python train.py --n_layer=12 --d_model=160 --n_experts=40 --experts_per_token=3 --d_expert=96 --d_shared_expert=0 --activation="swiglu" --moe_layers=[0, 1, 2, 3, 4, 5, 6, 7, 8, 9, 10, 11] --router_score="sigmoid" --normalize_top_k=true --routed_scale=1.73 --balance_loss=0.00208 --balance_bias=false --init_std_router=0.017 --lr_router=0.00113 --vocab_size=1279 --norm="rmsnorm" --norm_eps=1e-05 --tie_embeddings=true --optimizer="soap_variant" --lr=0.00673 --beta1=0.95 --beta2=0.95 --grad_clip=2.0 --batch_tokens=32768 --seq_len=2048 --train_tokens=263700000 --steps=8048 --dataset="wikipedia_en"
Below are experts of layer 4 (counted from 0) of a mixture-of-experts language model. Rows are named router (the router's row for the expert), gate (a neuron's input weights, with its number), up (a neuron's input weights, with its number) and show model dimensions 0-159. Each number is 128 + 32 x the weight over its row's rms, rounded and kept within 0 to 255. Numbers have three digits each.
Before each expert's rows: a language model's description of what the expert responds to. This comes from a sample of Wikipedia text that the model never trained on.

# expert 4
It responds to: Final pieces completing nouns, especially agent and abstract endings like -er, -or, -ity, -ers, plus whole words University, City, people.
router:139119144122077104158153134081076148157134056141156105155120131114190150115159115179129134083086115153143148121151189174147112106094117114099094115123119130108113114059135120160163115099130135110117101098220136118097197187072123132120115173176127111121130019149117129121153085149146098158133116072140151144102129056121134117217082179133191167153129117158141135097110110110123128180127141086107167143149095100164138164174104147082144180177113075173123093153157105120160132128165111
gate0:138078090098158071172122152120154132123153046144128161162151113129116105149148152145114100132099143175115103119124114115118139116119174097180107115160161164132136076138159130079125139111120140084105127113163153194167095145072161103150143158080108141148146115083167163172100040144175114145166132149076182141041107118125099116155066185103069117087076130141164124096120218097128133160155159067104078085097103071141170147136171114115124175134166122110128102117112148165133150177132118
up0:097074173144119120097146150096149079146134168115109130100125125121185139113110130121157132110168155122147144075136141153076143099120139164070105079118161090147169160148114061138133154109151093166119142096137164114074209142111126088105053106196178090114173156123066158100121135190130110105067149148193055164154107135101124136187146087078156134073131125122116114113135101156140154114161043085170116153108110190151168162109117138141172125107102109105079123157157133146179136129112171
gate1:122113136112106184062205109083156147177126141160133101110138137079117092143122100212142146110091146085117168141137175081132110123117117120124079176191119136138105104170148175148150160033179134113121117124078118147146185131083157143114134116091119204160120094140085130108147129120163160109109055134138116205168123158084153146137146157122125105132157127146090115086163094139161110124146112167128193185072100144159084134080140175128149117116070153148098150163064134145125145089153108
up1:142137101131112163095056119139094190129118145096103115119124119096124081096166134151206128102106134082105101123086110172151177099183123140101095117168175157129167129105136111150137149091127155167095069160150077082115139111148109185116154123167113163211084149143158123073111139174090170183137155092135142102061080161166141112190104079179150170120169166158156149089169150168109077138171132182093116145170099045134119132165130148140101126124171120156128141119128111092158124147119168
gate2:140135162125136166169103122106123149141142124124100155200125157070145126043140149100125108204165128072192116069110101168101138084096150141145142135096125156141215125135146116111165154147171179117185135105179098125182129087114069175086107113113100080138128115133124176110144145115143125195096116168149133129144133084069146095185132057154100127128154159141111153170129138066143119144105148124121150155163095128059138048153140160084097110152159124151156091100203129136127102157118117
up2:118116151124150125127209162088125130135169101216138155146170165084135101115088165122133102139157151180121174093166131089112112214108138098059105162096121124130076139144163118112147132112149112113118102094171181129126167164160104158064151208104086151138120087160129112126119105134098173073147120173107119135159132131143144149091101139149111109144135106084112111154109084097131081145085106117059116094070062135107108123164163146148116046142080102135165153139121152087193134191101165
gate3:133096122138138149163167064141084168091157084105145133099111135105070121178046171144199147146143105128192135097099073136112139130124084171195126089110104096103125123117134154113142136135085071090098112125173134149154109157100135112123102141119056147120194090176170139126140112148173123146127075143166149169123152135123114117169105171107128086187168183159119189096099135174187120092131140078110143108102087117122072109141205110113110139189111178126100109146149153114203109151117125
up3:152153086175129115109102120152113127155135180158091136094114085088211138123174110122195106093135110143099160127118125119099147122146054145156088153146173105069180112077126137152135139145116141102039123158166097114140114081111118137110129123084132125149128160143144134084147097141138091103185154122181147213129133097128124143176133132162117098112131127104183150121179100079119082156117119080120185097153062079137154224094143147147157101142039095131134081130094152099104177106127117
gate4:158114134121051092139094079140088152096136145114147156119128078123168112152096057136146093089113144081118112164089107073151112171190170155116091125129108089108120164116119072158138095124171094170155121114197146180163164127174140136091061164142125130068112130117103138113089095120084130143139179092151135106125146117033114102156108135116179147151107141098178185130144093128133097118148117126191135086177162144173064169133157169156141114130065066152079129137135126114135135140160191
up4:160107055095157165098172142166180169144130155160140108084093144134132103112022172122107109085146131070152132130109152139142138077143127121098117128099171117147121049060077178122180135116122134103182115131119104152114104147094106150117101102150096105142121146139103135128203124118135128102163078169106140139090132134103070112193144183147062139144123105132118158155160125131133149070217117111189104129163153150107033189125133142087111135092122159120112156168129138084160134112147141
gate5:095131085122131173114106114094136209181197104122161109122115114147139054104130103144128094156088105139085132111123120168154102104171175115142116124098130186172131175170100118131127100104198069083158113089092120136103098114141151122101098151085069033204137108134123132163104137196162161161145185165176103118165129143120084142099112103160158146167124055069103094160124113148088125046155131115153103124087172080150134104137118148103093123142118139088149149174129106153115110127120126
up5:106094091085060144167085154175139140105126115224108173095142135092110170178127146104115137071115151072153079136114128124159170181144119112139107137125138140154157122193131154130185135068144139083143143138133127109155173165111101078125121116090122171089123169152147165112105149139200134116106050095154114096075140151134110131110069134118142125129113158095117105063120122154155171188078121147109153117087072131116174143106104202143080116096145170081174138096192100122161119141122075
gate6:156073166119099085128161109127151099121120084120145143163057087178113173100148201166060143125138082116088141136129176089071162086107170095128091103131063086138120165090120149087153115157074129168155080156114082132118127138151071124122081126160102156157101117140115144086105151158177083142113196155118134122090119105134161144140060081137163142123111147119131154162074095136154175109052185056092123141152097160151142145138121113130098118139129158132178155141167197146170116128144160
up6:171150109101131143129111146069117133156082123161143069091135188144116133153134129087121099112125143105094136140128078160094108118193093125095134122216127143104194052123106127144064141112115132135098167109142103167162151084133116114158031111093087114111162131142155132145120148033133177136135101090144136130119114156053122139131177151171127123115129093169112061112113172174111110154127105188095118167140077089109114083181113183157103174156158145136145076135212126135129107115126115
gate7:134079129149071126129092145122040163139142132151195134119122153142163175176100165178148122142105132105102124079117163197111136115116112150080128126148125133162110049092120146052151145091128139149070107100080096142169139116088114138134161170097109093134170125097119141127146109093166196111139198193106098040151140092129136094119096174117160149132078125140156160097118167128089123134151114126131093125163109142108180153167116124140041096063159088161145103100125117151086116100084159
up7:088175138097093135133162150094088173168079071159129122137154143080080119170131160095128152133193117149111145081138097126171114143078142080083117086096098108139190167109106105144147086099130213130119128122118097080141133166131108132118183123166092118152087156160131143121107128094086106120117112142112088172148152134164152156124067122146182138105146104155141170123125013075073094113127120081103120118134132125104150135134167177150130113156160101179173085110141059104177152099050108
gate8:053123157148134101115145096060108126105073173056152145100096132157145107169101192124092095124163082097095153137181185111088142179142105144085181143121074120192107113148138128049139098122146143137085137135101127115156125171142135156166151150129186126066159133067106102111108105113114186104131178134130150139127078097168136124166087158144098135093105135091152132138093117178134091138101108116151109147071162097113147120154080068106124087120074153120124062135185130066085120110122161
up8:141151165120123122125136161162116137198172126127133186168124122130148174191124110116095113149157170147173102137153065151154123091104172157181096121163124135139179137101127100072130065181133115134091126163117118117082141137136141157141142134144159130103123198140097095148196129123124156107129034152062152117192105127133129156138092109134067070136123079149161114134177053124202158143128125154150118150075141211134145124175177092112088186111062160086126129129096097144127120113134118
gate9:110161141104169126084141135108109185148157157130072135088151100149134149145117066190133136138106148120113131106133082149150090114107130075139163155123150135251162166116086111118113119094105125126183163096220083157129099125104172137150155085105110128158104188135142172142097130145080140139104135107149085080126078193098120118121107106155196105112133172104120103158139140204120138127160198098114155124104145209143137126146144120165170133133158095075143173101089158079158096141131084
up9:142119062143161115184118094199107083123141136127126203111192153095150098112128128165118169134150148047144204102179117133146156129064188144176157159075096146154134140067127145115127104162176160109107070118128086133097079147110113085159117170094145137092132139160071102141120147156082144127156078124102164149161111112189105133184096200114133162098130142163138125119122133085141101114128139095159112059119090126160104149136128171076152178099124146123108086146091127137122111201125157
gate10:145116129078047083121140122128072114146088103101131140186112141115154093094120150135099114094102151150096138102143127091160160145150138106128127146142112097064063148102180052137146090132102106164100109120103158154091164127114158037149098161131173137120110075121107138174122043174119094101145151174096128095101124129163080123098118118127149132102151110152163076122116201154108136158083081111148168092133155074163148128119140137042109178201136065117096107155071142118172114113132137
up10:048129137101122122141111106145105100069134102107069100134089082194125059122084173148114150129088112146142124142120147111119178080071069154146085143118131184162134127111123215123128111182123137147152173122142120120074126160113090136165144113131101050139138159152128222149122130114185143173175175090159164182101115098107069121148139122137124104125059137178110157168119149114108123145113120127097137117093060110181112105138112098174112149145129089125108098116122122070136056095155144
gate11:111070106135077122121177114127147090097123176107065091162126142125131206034102102150177164132072132149120123146108143179155117139116108131144111162106070104127084123140128120143135118114072181141196163090137144128085124159122101110085142209182095116161137100144115154163128148093099067126094125083084139099108113085088064104110133091124139137163151104158188084113138142088100191138130151164126058130127090151161091133120149126079147142112105149113108157136106109076179193177104118
up11:135170109151121132149144082112127098116168041054131074084109120071151141163142182198165155136136105161169188134087122128186120140117083146103156144152129093120184152095139124118109093080132091096125118128122156105115073114075140159110186105136109114060107111186096161158109141121123117180104132075131129134139141121114081175141113129094129110183098128177116115123135105131105114143111146108112179135102080065103199105210138183097178107159113112101111166128115110093143066187129105
gate12:162096165159125131145167107113118116194135083138063136123123137132178141150115134067137036108103097080149111098105131116120107123126090139091115073157075121091089123102137161082161119121203135121112149115169110130172134104085089096113103193159184111060125112107102084147106121216145125116134166136146114155110088106122160114151126122097162183153105112202142147129133100107138110093101099122062103055087091171154078153146127167132148133116163090167147180105099071168153127103087160
up12:128199122136155132184166151110088144102083110075136123177157126184204142146116092114172149140161099161096130129152139125138157157089127160092155075144097135083132133092160143116077114110195106151164163095152108188125107113078086115151136211128087170137132167098072141154084155159110149104126136160160136094097113074143134127119150094067134139174096173178143104131109153137157091145170102130085113175109121198194145123185081161099161160123135159159156113116157189169150110145101156

# expert 34
It responds to: Word piece right after a word's first letter or syllable, like ad in graduate, en in generate, ed in existed.
router:152127165081103142154107118112144211111136143161099079131161128116149181130103104100178186160108110103136094138162179120149107161116099074183164095093182096097127121130151119178075168105067134145122137154132150153109153149102093142145092151154129149110109183144182112123119148151127099129104136111117135161054163158114151162115140149136104081098109102134178069111150105128176098157113112140120097190069142139159148104137067096077195163153039169143146207094121158115167142102142070
gate0:160140198112120147138120107139132095164188154128110151113126116088091149136148131170137170101161184128154150112135154148173110142116095110082140060116120151194153102151113149147209060137115103113121179137157115159166119052103094099162088114104142081187114117116185121172131168183124116057144121156094150136078158141078188122082093138178133130107114100087096153080155101084166104144157096084149082156114190133110130084075155118087145149104126132071125143081094155098119157104155109
up0:170141094109193115135056182132103121166108126153148126116112179098157125139202106111210152095121171131128140108108119138157172134110115131133200107136104101115115157134177141115172112135157175118084132185173142099186121134117122158133166143162132134108137114140073141140098118068103145094127117099163123153098101099153140041134095162124147131137215175115183123134148193117104180161152173139107098146075035111115114084132152175151169098123148099110114116137161093124167120051105144
gate1:184154146143153102166087111129189164110109147147147108090072104082158149098188111142158094127088108132123108087083106104142172117113134121078118087123095107088162109151185156158104085144128175129101168129087084179144127167117182117102138135139135119187072176092079157079165153120126132124174106171168100096118155169119134064102101096178164093055108108092155056148082119150099131143116137138143106123143160210181134152174117134121171152122102151140119125119110112093128130035170136
up1:112120139156150112139146083159081153127104086093103134143087207181082136147130090117125126065191126157092083152156124099134089142162120161117135140143109159122087101085124142127108138159081125120071169143159073146158132136153134083079104091121085097119121065082102098099174116121123165131084151119115179149116117147099119188075123091071152106200119112126090156153119202119107160168149180153138091152111108128129116178163059136202153165138159140186146126173130088114056108116141097
gate2:147148103123076169150060133116155153041109133215164101119115151134096110136116160155094102216170114173151153103137126140148169124096106112149179060169161097130055115122121100129113112124123138140117127099188124193120143137122149128103122101118094121182159073111165165071078107113154169113129139149111147136129075172104108188148122081116087106151064117138146093186101127121077150109092157131147137111105146152155108129152128082153097186157147103189140152128084060102128115079146090
up2:161137123116144095064118122126105149137090133015131211144125148138147123158151128139115121036136094123124127159055141107164098114078165104119094168137085120110119137093134147128133178074164057111139111083086188127125190117156081153190163115148076142171097145185111135125165085138155150111157144135135152136119109143102168132151140128039156130141132134163173170129106142156135131038133141122141153103152170155088130124086119083086169111132109168101117136193107137130074153121120138
gate3:137081156117111150136113147163182140201133187103095095165127177172131162144123109125109144134124167097155155133151153086143104113164145090046123105141110131110130105121070114174070088134086140147116132114118106138131107101128106158127179090117157201137103083132108135120089150134090115116082178130124105145166095143119163098086159097138142208108108113160188134100186117143167169170137099115111117176121090181172096125106054174096139173088123142128107099090132158215146147134056062
up3:151144089180145144098158123120135147174111172098105138108071154120082166203135129093104126126120084118084113118123159085100158155113124104125093124177090141137109086143091184123197114102131119178130108090179161129114130123099142134101183064145134176085111151094191163079122184141132117103143120151111085082183123131141193165096145163172099137092095110158207156093071118145158108156149081114094148161114101130137119167171135082082131145084155092093108158082113059160108141161114071
gate4:123150116102112195106144163125059156125119156121107091128130174134142144100090135145176115130173093102176089074170167116134118106174141100180147165091150156198129118089119098090170093133088145132117094072105118182169148163090083149086103119189161118112119132081136125095172100129106122185166107098113169169091130141132164113112100079121101148166074141121150173137186140139115090108152107130153160114146159162118125164136169175140112146179128086143107166123083212080088143095222149
up4:127177126147140091112110137183093108188172150113131120119158160127148085087167168104107159047126138134118108166083117185150150099138145170167110121105142108205167112138169148170115094069162126097108110120154124155106082133165149118154220117089127162165192178156105144112119140157097138158139121144133136147129141149090131142110138113107090120172145061104151143044102042177066094086108153114116170140134133059142094182123089154161173090063104116115125116126113101126106142166148142
gate5:136161072106153134177107174129170182173096100146145119104091136098120116140089125161108073182108162138122095180085139106131118174202121126135175170151110145153109098101094049140109148129186163141135132166170138107060083147148121127140066143133129137139048092151133138111063108112151181150106136093148081158033064191135110139099136120096126103157092131171116170068111154144108138075109139106160114118170104138153122130145101122137128150156118088069131124109077145155171128172125174
up5:094115132164141147139149168084138092096177126164104106139103093154169148161102102164147128160099128127079142125141158163108143054178053165152143142120175076174115083111108145080108156140093183167129179163153062129200185115128109152105111168122083129116137165121093162160113118067187074113111144148171195192131094149111132150135108107153143131104110138128130098126168133124144165149164130114167147139163154096134192144062140180134134121134064127121186135133155054129118149094084080
gate6:111101138107068093137111123170125185145123086087147165155149169155133150144198137094155132105163164221148119128191092160112096149165104124127175146135131130110092120099158109139161119110066146086163127156092121128097093095114068151167088122163082061100106128123150156138131088153102065073079139131135126149140125127114147153102169122139178134155198140136081156124109179129119107111181091168064144137118111123037075061146126116140081146089098127138124095091129197159106099114166127
up6:175202136185115082154134123142165139148154143187162140101136120128096118145128131103141150146145146111176083118155125179138171119122075155141154071132122137083152158055130167193100165172207143156139170130113109072126086085182117092141149169148085157147174118129114099110148113121143125143123122132079157156136137103110125097102111154198141151131128147139129160125097045119151089118152131052160083154164115149137095138114157076105157142139092147192138085083061108040145120157174128
gate7:112094130110144118181133102148119141140178070090084073133092164154165122108159114161170126174095083147150063118128112130142158156105065104136132151179163123133131169123130227099131127137077101115121115104082138130074160142113098132118084141144081133170136181034165115130128198090129204099134080169162138095146158106096139131122184132129081119117116102149091105145152121105085113143176052139148158179175161116112109122121106074165131122115113136129169146146076161141176103063114122
up7:107118211175089202135122162123150167096094097094103144134112147155156104135096150130134148181128120114190127171130118130194093163059146095173128140152070135155123138105139135081139162107137156133139190131161134178163126133150187199133209099166067152119094156113103105141162137107199144129096105132133122086074131135129133099138109135129143172054161120135058129117145215141133114145090074107128129172140148127137094107166162131118102116091111078128129094093137114162128091182182116
gate8:137145121156115107124147188143096172114120149124065118089088180176133135119118136153104079147146120110125157131186086108112104164160201113125092162102106181086070158142118142169159136147095127129134116069156080126154131120132112134128132121135117157120172188089147109117114097152185126073163174166077104078133139130117158119106185119091119091094140074177065193100112091195102077163109097148107110109126174097177135120072130165136117149089127150066091140139135146127105101189057065
up8:157134086105146153119212149159100177142077153119118087111075099132149181084094142102101082148116120128118124147180114155064109140122168114144104147130111099114145154191111134131115141107099112144170130110100160163109100105086092108164156047142159078132143103071161126137098125129079123136159174126127094176129120173099109159124127120178131140087137095159094191142093138103153106140132121098112121114148177064223191116126123117084095143062121157055065155139172172117092122069093134
gate9:150129116152173137183121166133129168157161103137127121135089117132135127133105165150114167087106138070099128102112094119167129197161133114110153069114150117151154144123079118122073118135140126170164196164126098089117107097152185123115114138072149121119102090147103126151106158148116157073152118161120058104085127137089102113052139120070131093120125161161173175145159084120146078173155144180076130141075100151150113210144074150195122157161110124145149224105062143110098190152134142
up9:110153071138147149132150156117095132161120181142189126087103122161155109112121109117110082157126138119142158103090195142164094083112152129126147157127141160091084151099088136138056127118130101135133121094168151144170093148192084142100124081133027121129111143202139140079158133135153131186084224143091110080066143124142147171136117191078118110116148201112082147094098134122105158151134081126162104132090104095085089167085114116147139144126108091129142163122139115061108176152184125
gate10:108111083121103123131148161135172052181161132124174098097142170172101165134097124083119130101116109055092137141132138054105126123135181196129109135191093133117093144163154127143070147077075113140129163150163174093178167102159134151108168127116073140134060119138175169124157142122138120159132126133164135132167118148121178101065116114102098112111146170114167072111091111128188194157135118114136167183068104134119113155135080072060120182079108147128101125124146197140140158112123110
up10:164106098139121133112130117082136120184123078097095087168092102094172083169162119148137152080109188129127120065157129147109113179123120140049104148072133200182135103159126170110132153133070195122117157101108132171093084150125078136179090125097168096163127056137174124135093128133179091121164106158132136149089101104164155116147128157164091111197195062137115167132093120160157146101118091132164059192127122134119162107117105125149143087128138146140134169151110142111142119155055101
gate11:131129147144099119112093110175047062160150114023129128103166091126153150095096142094124053105148185126207147193088066116126127128110141089122132150116132125132142159111119168166077115170114130115108120153204108100122124129149127089145094147150150112161116114149173127170123130074138128180106126094114078114129082127114154130160130109139158125093143112136093136099111088156188125116118167138117161180209076127114133120191137160138127145132089171087075172184148186093088107158172125
up11:115104188126080116145129038162101186131122169052071165174153108126129154153066123095153130165117170060119145125166113147133146165126144152133180118131160118076094091171129083156131111167159189091113153122057122127165071078122104202112094138111108133144124105114179089140161116115065140182071139155183122108159105159166147117089151119128177069113108149140128095122163095104116105099133126076095171123131124112129095179121145134171115146142157151158136068093110140126132168105160094
gate12:126110190084109089111140135116099200130160138098185151158138180131086097079136120169077115140141167141169087126148149128116106132146122165196088152128140074134152178127153103124074119123138145103136128120039145146139171132099087129110161182174097118165107081115164166170058176108098073162162164107087169092101103112078083198163145210115095099163107104115139133097173107115117150110151105098165081094107145104088146124145155102132114122143073109135142124113064191098121120122111122
up12:141114164145181157103116166118119116124129072180198118154114171176125076108079115133087124139118152111080162139137123195133113104185126095135143143116182126100144148079132158135156180103094116137117136121102146081132080118156163126099141137071146118108158082094167076158125119052127128124154126111128112140159132177125135179139132138199121015110093161077108180075119118150119157159121164138103146129130116084143165076190109153154153151138058079107119161091100043132128153139099156

# expert 33
It responds to: Final inflections ing, ed, es, s and ation that finish common words, e.g. writing, building, votes, shows.
router:139117115114159131142110123117071161143144082151174111147131113115179118058110067088129110131154065150065148162123135109134127136112089120157183094092164111126097126096076143184169117120091133164144147102126090112086135134118108183114135147141141139227145130087143141099128068160143140104148157160105123130094113084143097132115059156127169106087097139101176148053059104113187089115118059111088125154095140115199104156122085156167174190142067142166098132094120144121099134154086096
gate0:099156115161035134122159109094133109100150123094098145069153124150127137116104127087142067151132119129100133103170129151194100118110136088088188133117108098082125137104098072129141089174180111130183129099130099157076099163102165100122139210093154151102181119114081170193146102130070149070111115131143099113113185137165118179068150132092134143100117151165140182052154127173134138113129084125101112146127186104099114087126172084114146119137131060127084108161104160183111086148147141
up0:159144150121108109122125113141179151147113106107120169110093173126081121160129183131117144137076156129145077135116121203078117149147155151110136130156079134130138088154097119093117078106146040136082176166183095110120148085164173165075157144086100106165141160104113078174148169119119130093097160094095114125183117136124092090064113049209106107167130154113157083086119117138109083048119180112143142144109140133077094093110121163086126140170108127140124143048178153139150097145105144
gate1:132133102131062135135106145090113077130131146195136145103146179116133142134098117157152132135173152140109148097078165097142060198073100164164134125122099158069085157169205176106151109100078116090143171129104121111137158134136156122126129118123080149170157160157157050103145074160132091111135081139137163122130140098102109163129112098094131108117110095131219131085150140120183088150078132108084155096084175168129105116072161087088182135069078119173090145135139128074089137093144113
up1:068104079189070090131099161120133102197174041140143153121104088082119115095118131173167153147115165137114118121132158148077136186059136166142103127118100088120133143111092117086075091099114124177119121144178097141119100115122138156107127097106085131134121099127081110156130197150133074109144109107144144179172090157129195151108077120126173035103104129136142102143057100129145126143128150167145154146107102132179153190129106162082167159100113136136110151157133092044101111103156149
gate2:145095131151109106110157077134144153121117192177134164114111130139113147107083133125184162099124128095102089127086108113130125104114119177168142081172095095115087087173136089135165114062126111102069136116074115120125124095079076097071110158085174137095173170144150133160085132208138089076138116152135108141128134143147100162143157125162127188145080132109140150146146092136206109128093137090086110118065162120133143068174104129128227144140096109071142109084115206137122185159142115
up2:107099143113073084113118183149117065147168170098101095138116085099066128153151154119103150215091136165135173163125116067153173165136124107129167142126145164076148144113155152124096133126114107125123139150167089159141106153134143137079195151178179098097150196127114103092117136086107097056114133106084153127150152088135103109128143133109143107112096118140129169177123106110107079124152113155110089128088122177099124092155118145136115150145093234082116147105209173081128092075190158
gate3:103084091118147121176102102104130140130075163063095142198136108163103121102142110087096142100128152129105115104110164153116126090143132135141158154129141081138093151136162094135145134111112138161108112101132089134092151113176141115140097144202145151146173112127095172181118099160188110131102119173181156105142098132147152125222169159159160151107097193057113113163077120103095157114161180091118081140089109190177059044153148077106107063096146145154164146126182109146112087133157128
up3:126124169106084154155162136092114073121122074141134158110108214118130067165163153116165100094152123152141182046120087130128144110112113171142130112156183133146111102095062134162103187171058120108129203116110143133148091101070178184183115136102093153116110135090108118153093126130134149140128157132095147186153095137146110154127152099132108115127095141100101106117127047197112173156106109069142152160102126056177053188108139143175140083113132145134157129147101123137105114097142112
gate4:118128162173106147144098171092145182101108089057149167112152153123164097202193113178149110146127084148123135139132196089105100173124153121145116107129148120147155142210149132158123128172147121135089121165135102114091122124144066164151141187109075131127186146147155138108144110109116148116149125113121132101109105120180083108120107027133147133137140143095145085097172060095166131115096133152119099148108187101201165128142063130080138130182155198086189132113185121119159145111111166
up4:128156101177130154146156088090103184127142075087081134129187118102167090112117105123151163070157170151170174083149132093152134125196136149120171064121140096128159111138089131152125183169095130169105132138056165098111130098147069102091159110152115174136142111112134095142101154141204177156057138079149129142143137177121178169177116151156123115175097159163078145156134107113136162141097177122074108202141079147130136153120123135198108120116143151145097127113194081118123159126182133
gate5:146172103096116118099137120112130157085170158158162137158085111108129132039114120143142130147110132181136147188136164149142141121123123138081106115150098151138115148102096109108091127132187098117088177124127108087113110124132122177099135122091154161127145103070157159167055090148089127103115124066106134144240095125130111119129125169088116104110132155100141139124156018218125116096158105121164159200197167077119107132091094155113184126103139165144086125156110128167122094134151192
up5:169060174126106155123098144140112115178162127130146163185145115132132210193158140124125105132044098159103161093115173079199144137188138160139137085084137129114102124148180126101123148120121130167129117103161139121039149133103100086133197122130143093115076092091090101129141120196120130174087095119129081183143111119144162159100131110115181124130108112118163134173141106182120128075113147121134089076203097155159127083112070108096139135181116124124132075095123159094112150095094161
gate6:174150186108138088068125166136100188120099116103174086107124134161128149142163113160132151115134121085129098146135168068173125108117119068024143116172108119089116144088113184111138116089102138164172126123067084081135130134115120117175126099111134152142100124133075115095078093121165168107126116174042125112151109127169117113140105107197132110136100146184130118169131087070152103110137178128113148161127115112108071149109086100141078126087104094175103115134184135108153200174155197
up6:144150102137127153123152122118161178077119097151147082111072139126073134181148130137125106115104082068125095128105166129101106107113164137127083176059101108167146157116156167145148114116096151089177176113112147140157104196112222181083148137151155130135124107116126171131105167127158130171159160143203178162084123138129179114103101144178149111134052128113078086127160141161042142126119135144100105145145116146189200104116135120139095107073171151165130119125116138126124096190201099
gate7:109096131098189115193127160112139095137063163171162136099144101117124123144106081086142195142147111151106087188122145109070189123161097095109134109125160097131159092152038157149164143120142130169117177104136083098117143146174128158097106216148111099109130146149062168161110114131115172172143088129093106133108122155071124149151054092139165115084145179158084137104096126151131126175139176155137080110136095105169141129092123169094105193093113147106134158113087159115138149086131196
up7:181102127179110105109154097125108112127104092157103132146143094103180093107151121144125136171150118074135096053151167087134117104126141102155140148157104132130179063082122143127096156037101119115147104117072164128118121144111125180113062139167094066150113227131091109145181120060150068105128087111099041102081144157170150167085153180091101143102159121109137115106146097080138156117087099137126120119132084191143141098144133112109033129095164130128105093126141128134128128127099126
gate8:069084073131132079115090200081140159102123186171138159097110078155121132100128068130111116113168116101109124181171091129155183111163108196134197106112113117102115146140082093132103113091111086117106086109129100124131107133185089180149119149121161157120124109134137114173103131100149119082157143126176096174155118159130142068132130089110075134116096146145165158108186180088104170049181092144100135120113105105164089098139134070150112107123052094093119099104183114151149106109068124
up8:097118120098163101077126091143139118078137132092155111147195069136110098176182144131107074134111151122064151112090184146123022118125124086093139124107122177137126095168077166120186129142107122109125169094115172106160112120136185155167147108120111112116158116112086104134153121131179123091089178149092186108116101112145113120093153129098109105161096141177127152126059113120104114086126102122149117115102090045159143080079163127118080105098083159120107168062075059117160165088110129
gate9:146129111111104186177132142093082145117066125115161088200136126123099114104100119182129104102150153142117090173129060145108121156158191168092103170119136127138103161080106111084143104115159145149097107144128173103123086133118123126120114075110136137122111184094190145115150088107127188104150200104130121174148123166105038132111111121105071091095128128113175133070086125133171099162135100102132085152099151236140066138099129119185210123091138150135163161094142147120143089123136147
up9:122152153107104103221121119168145111094240096136115109135163089083200155121127133071107081089130101168127117136145120123136081177054087123146172108098134143159158100100140130099106136130115148111113167178124139091131134146113127113123147117084179131166160064090112125139114148192127160089133147140200098102114122164103145148185170118147122136119136133177128109194139138142141166133129137112155082156129053092162143202098160094101078140139136090113061111088131139066079142151126119
gate10:082129101130191123099114148049137119096181104166177098124105197107123089120135163129101198112100081142103112134120104067109112128211116134145118157130161087110136111090142194168116157099140115125187142096140113151141116176086068157182136145146105120173148115145126139147058160172162110094122195182082108135067130168177148142185100138109115123131114091094139157112140139169155073148117199122156183121181113167157105172123139129097120102126169093114165117164124164092134150160102121
up10:183112092142091102173146120124127155144123152162072152132060059084098123079141120072135089139119161151053143093116159167130096132127104170084107158116138150199114111134110076133166103100209099149126139154181157113077149125083152159104106131147126170061106174115096143109134100114113145135123100120167112159114101077031182128126170126126103106130204142065171135097107099148088114073136065111127180103121135100126172110145144126153120099168167116139128105116112114142183146089164136
gate11:091120119098098159082144095125144134131174132160146108152185150093110147122112106176223137132148149093131163089131113041161110158107090132190108070125105171104142118191148143153190115108178064092114124121123115162084132097194098098146082131120108180089137061147119153126134110118073158155105181113105105132086181127125096159135163197155145152153127125188166125107122127157143136172125097116099179133167066149125167060103060130118147081176127168126137127166149115131143104134142137
up11:188094070148111118095178139145150148123137104136192107092143137173071087047164082185155163119158130189100122128175151116110121109125136137160094114089093117100135128147129145152090134115180103175176161126103104105128096142093164176121095153131134124108142087146046107126158170117134176168095127190121173120121116104148121136171152085175111143129177150146107184137149153154096145118127125042157150175052115112145144122087095121202183129102075161124121137128172146168169099102167129
gate12:181157093111105099176128152122117205104092133142156148136163140085146187164031149146113196115089155152120138185077108145156153129116113103147147131131124167121100192168139125101096104160095188139158123139140164115067132097126132086138141093077107165154178144148107143179140106170117174098195097114134160118094158179125130187158072123135088166155113139149112106160117155097117126135049114091112107158114091172157141108202136123142148116184160138142114158115111110122129159052078165
up12:187097080155143154123126161123121092155144093106083068165144155090072091136164101178173095070092116109135145126191102100119112138113138165147164146083116130114077097152095073148138110139161124106153120197075073134104172131150075074072090159134115125128162138113072081122151171142163112138160206151100115093113133155074110155126165130149145126166132112154122144115174133098045094144115083184188131098120179122158140115137153163128191092138139117121102144080123126132164111116068079